config.toml
n_layer = 12
d_model = 160
n_experts = 48
experts_per_token = 3
d_expert = 64
d_shared_expert = 192
activation = "tanh_gelu"
moe_layers = [0, 1, 2, 3, 4, 5, 6, 7, 8, 9, 10, 11]
router_score = "softmax"
normalize_top_k = true
routed_scale = 1.73
balance_loss = 0.00267
balance_bias = false
router_z_loss = 0.0001
n_groups = 8
groups_per_token = 2
init_std_router = 0.0157
lr_router = 0.00156
n_head = 2
n_kv_head = 2
head_dim = 64
vocab_size = 5333
norm = "layernorm"
norm_place = "pre"
norm_eps = 1e-06
positions = "rope"
rope_base = 10000.0
rope_fraction = 0.5
qk_norm = false
attn_scale = 0.125
tie_embeddings = false
parallel_block = true
extras = ["capped logits"]
init = "uniform"
init_std_qkv = 0.107
init_std_o = 0.0
init_std_up = 0.107
init_std_down = 0.0
optimizer = "adamw"
lr = 0.00178
beta1 = 0.95
beta2 = 0.99
weight_decay = 0.086
lr_head = 0.0105
grad_clip = 1.0
warmup_steps = 414
schedule = "wsd"
decay_fraction = 1.0
decay_shape = "linear"
final_lr_fraction = 0.02
batch_tokens = 65536
seq_len = 1024
doc_mask = true
train_tokens = 486000000
steps = 7416
dataset = "wikipedia_en"
Below are experts of layer 5 (counted from 0) of a mixture-of-experts language model. Rows are named router (the router's row for the expert), up (a neuron's input weights, with its number) and show model dimensions 0-159. Each number is 50 + 12 x the weight over its row's rms, rounded and kept within 0 to 99.
Before each expert's rows: "mostly gets" lists some tokens that are sent to it at least half of the time. This comes from a sample of Wikipedia text that the model never trained on.

# expert 34
mostly gets: "\n", ".\"", "|---|---|---|", "|", " third", "\"."
router:66 40 71 49 71 56 44 41 59 41 29 67 59 60 44 44 62 25 51 44 46 39 73 42 50 51 68 36 43 45 28 32 59 72 32 34 42 65 44 63 40 62 28 71 66 37 31 42 44 56 45 69 62 55 52 40 46 44 60 48 49 57 46 76 31 55 54 31 37 68 37 47 57 48 41 70 52 47 35 57 50 44 58 62 56 53 57 56 73 37 62 73 48 45 54 59 52 36 56 42 33 40 49 52 45 41 53 46 32 52 56 31 38 43 57 69 61 58 39 59 39 52 58 56 59 55 66 21 74 60 39 46 56 49 44 72 50 77 57 48 45 52 55 41 37 45 43 66 28 40 52 40 65 31 55 53 42 49 50 39
up0:55 41 44 62 43 63 58 41 65 66 48 58 49 27 30 63 49 43 61 51 64 70 60 52 57 32 32 32 42 58 60 64 59 36 43 39 38 64 51 58 57 42 63 49 53 60 39 78 35 39 47 30 29 42 63 51 46 52 27 53 41 70 64 45 55 53 55 54 44 35 58 67 65 34 40 37 62 64 58 64 64 52 36 48 50 43 74 28 44 61 53 48 31 26 42 56 32 35 49 58 36 36 35 64 28 64 36 55 38 60 44 32 61 48 55 47 44 58 59 59 34 44 49 40 48 66 53 40 59 31 57 58 52 58 37 46 60 74 43 54 46 38 55 64 58 65 51 50 77 57 42 31 59 43 77 67 42 53 59 39

# expert 20
mostly gets: " −", " US", " $", " +", " –;", " Germany"
router:42 42 67 31 64 51 26 50 61 34 45 59 56 50 43 40 57 25 50 48 39 62 65 52 42 52 60 41 49 33 43 58 60 56 53 54 56 62 63 53 45 72 42 60 53 51 46 44 54 70 50 64 47 60 42 56 37 39 66 42 42 44 41 46 36 52 51 33 20 66 66 23 35 55 72 54 69 56 67 38 77 28 50 56 75 69 39 35 68 58 55 54 48 49 51 48 37 43 57 41 41 43 52 64 55 24 43 63 51 38 50 54 46 33 49 68 55 60 48 42 39 34 69 72 44 60 57 37 68 41 54 66 50 43 12 55 63 68 56 54 20 38 49 45 50 59 47 39 39 35 49 45 54 50 45 62 41 61 55 46
up0:53 42 45 39 46 39 37 46 40 40 70 37 36 73 80 64 47 54 58 48 73 50 52 57 66 35 51 37 53 41 44 62 41 28 76 36 40 24 52 41 62 60 59 49 74 57 50 45 20 48 39 73 43 58 51 50 75 70 54 54 57 34 51 49 54 65 39 38 33 28 63 68 30 39 46 49 66 48 36 61 36 60 35 51 53 36 43 66 55 39 43 54 56 35 53 74 35 35 49 51 71 43 50 56 68 52 34 59 31 58 40 39 49 56 47 58 33 52 44 39 55 54 39 69 61 61 57 59 43 43 63 60 29 55 49 66 43 56 58 49 70 42 44 41 58 43 56 57 53 61 54 42 53 33 50 37 59 67 56 62

# expert 24
mostly gets: " to", " different", " largest", " of", "uring", "itional"
router:66 51 73 62 55 50 42 44 55 38 36 58 54 56 45 40 34 52 55 64 38 59 54 47 55 48 75 49 34 28 32 47 41 71 41 47 30 33 62 42 40 50 49 56 57 52 39 43 59 55 32 55 47 15 50 45 54 30 64 59 36 42 50 58 43 48 49 50 39 65 32 35 54 52 64 60 52 62 33 47 77 38 47 53 62 67 47 60 72 60 60 79 53 30 50 55 48 51 73 37 56 55 44 36 51 50 55 59 30 29 76 45 35 34 66 46 39 47 55 54 47 54 49 54 50 58 62 45 73 57 46 45 60 62 48 76 56 68 62 15 33 46 54 55 33 62 29 39 31 51 46 55 60 43 56 44 58 47 46 35
up0:57 44 54 51 54 53 39 63 53 55 42 71 48 65 52 59 58 58 60 69 28 41 36 28 35 53 62 62 44 41 69 67 43 59 51 61 51 58 53 39 59 44 43 51 16 46 44 50 44 57 57 46 51 50 55 25 46 75 46 40 65 48 34 66 64 32 42 45 29 75 63 42 66 51 45 48 43 59 39 48 64 59 32 40 38 53 25 45 43 54 37 57 67 57 45 39 62 42 37 25 27 30 51 45 61 50 35 41 55 39 46 58 42 47 40 46 32 52 57 44 40 58 42 65 58 48 61 23 36 57 58 46 57 39 28 51 44 43 48 29 54 42 63 52 66 69 76 40 37 56 46 62 65 34 42 76 42 63 60 51

# expert 19
mostly gets: " addition", " the", " northern", " southern", " each", " List"
router:48 46 66 42 52 59 29 34 57 28 38 66 49 67 46 54 44 44 58 55 43 42 60 43 62 53 63 39 43 19 58 30 47 44 40 41 28 32 55 48 40 49 56 55 53 52 29 54 36 58 61 59 49 37 53 44 58 62 51 63 29 53 23 70 49 50 79 44 40 62 41 54 76 45 62 50 48 73 63 46 73 44 33 56 48 55 43 71 69 53 54 54 45 42 41 38 61 51 66 57 41 36 48 45 46 46 51 46 37 38 53 59 50 44 48 60 64 41 50 63 53 37 60 55 21 53 79 32 57 56 46 49 51 41 48 55 56 71 64 42 14 41 74 25 45 59 56 68 40 38 43 62 60 42 57 55 46 45 34 40
up0:33 48 34 59 61 45 38 59 53 50 54 66 74 51 47 55 71 47 26 65 50 25 33 56 62 65 79 47 40 23 58 63 47 37 26 54 56 43 76 49 49 54 59 28 49 69 60 62 41 57 57 64 47 50 62 64 54 61 40 34 62 31 36 48 39 51 63 57 42 68 49 64 67 61 38 47 60 57 62 42 36 41 52 74 38 61 47 38 48 42 48 50 67 46 54 65 51 51 51 31 61 58 24 54 62 45 37 47 39 54 51 34 57 54 61 42 61 42 40 41 52 70 51 37 54 63 64 48 65 53 43 55 36 40 39 62 50 47 22 51 30 58 61 55 75 36 43 77 39 44 44 43 40 52 50 51 45 69 54 52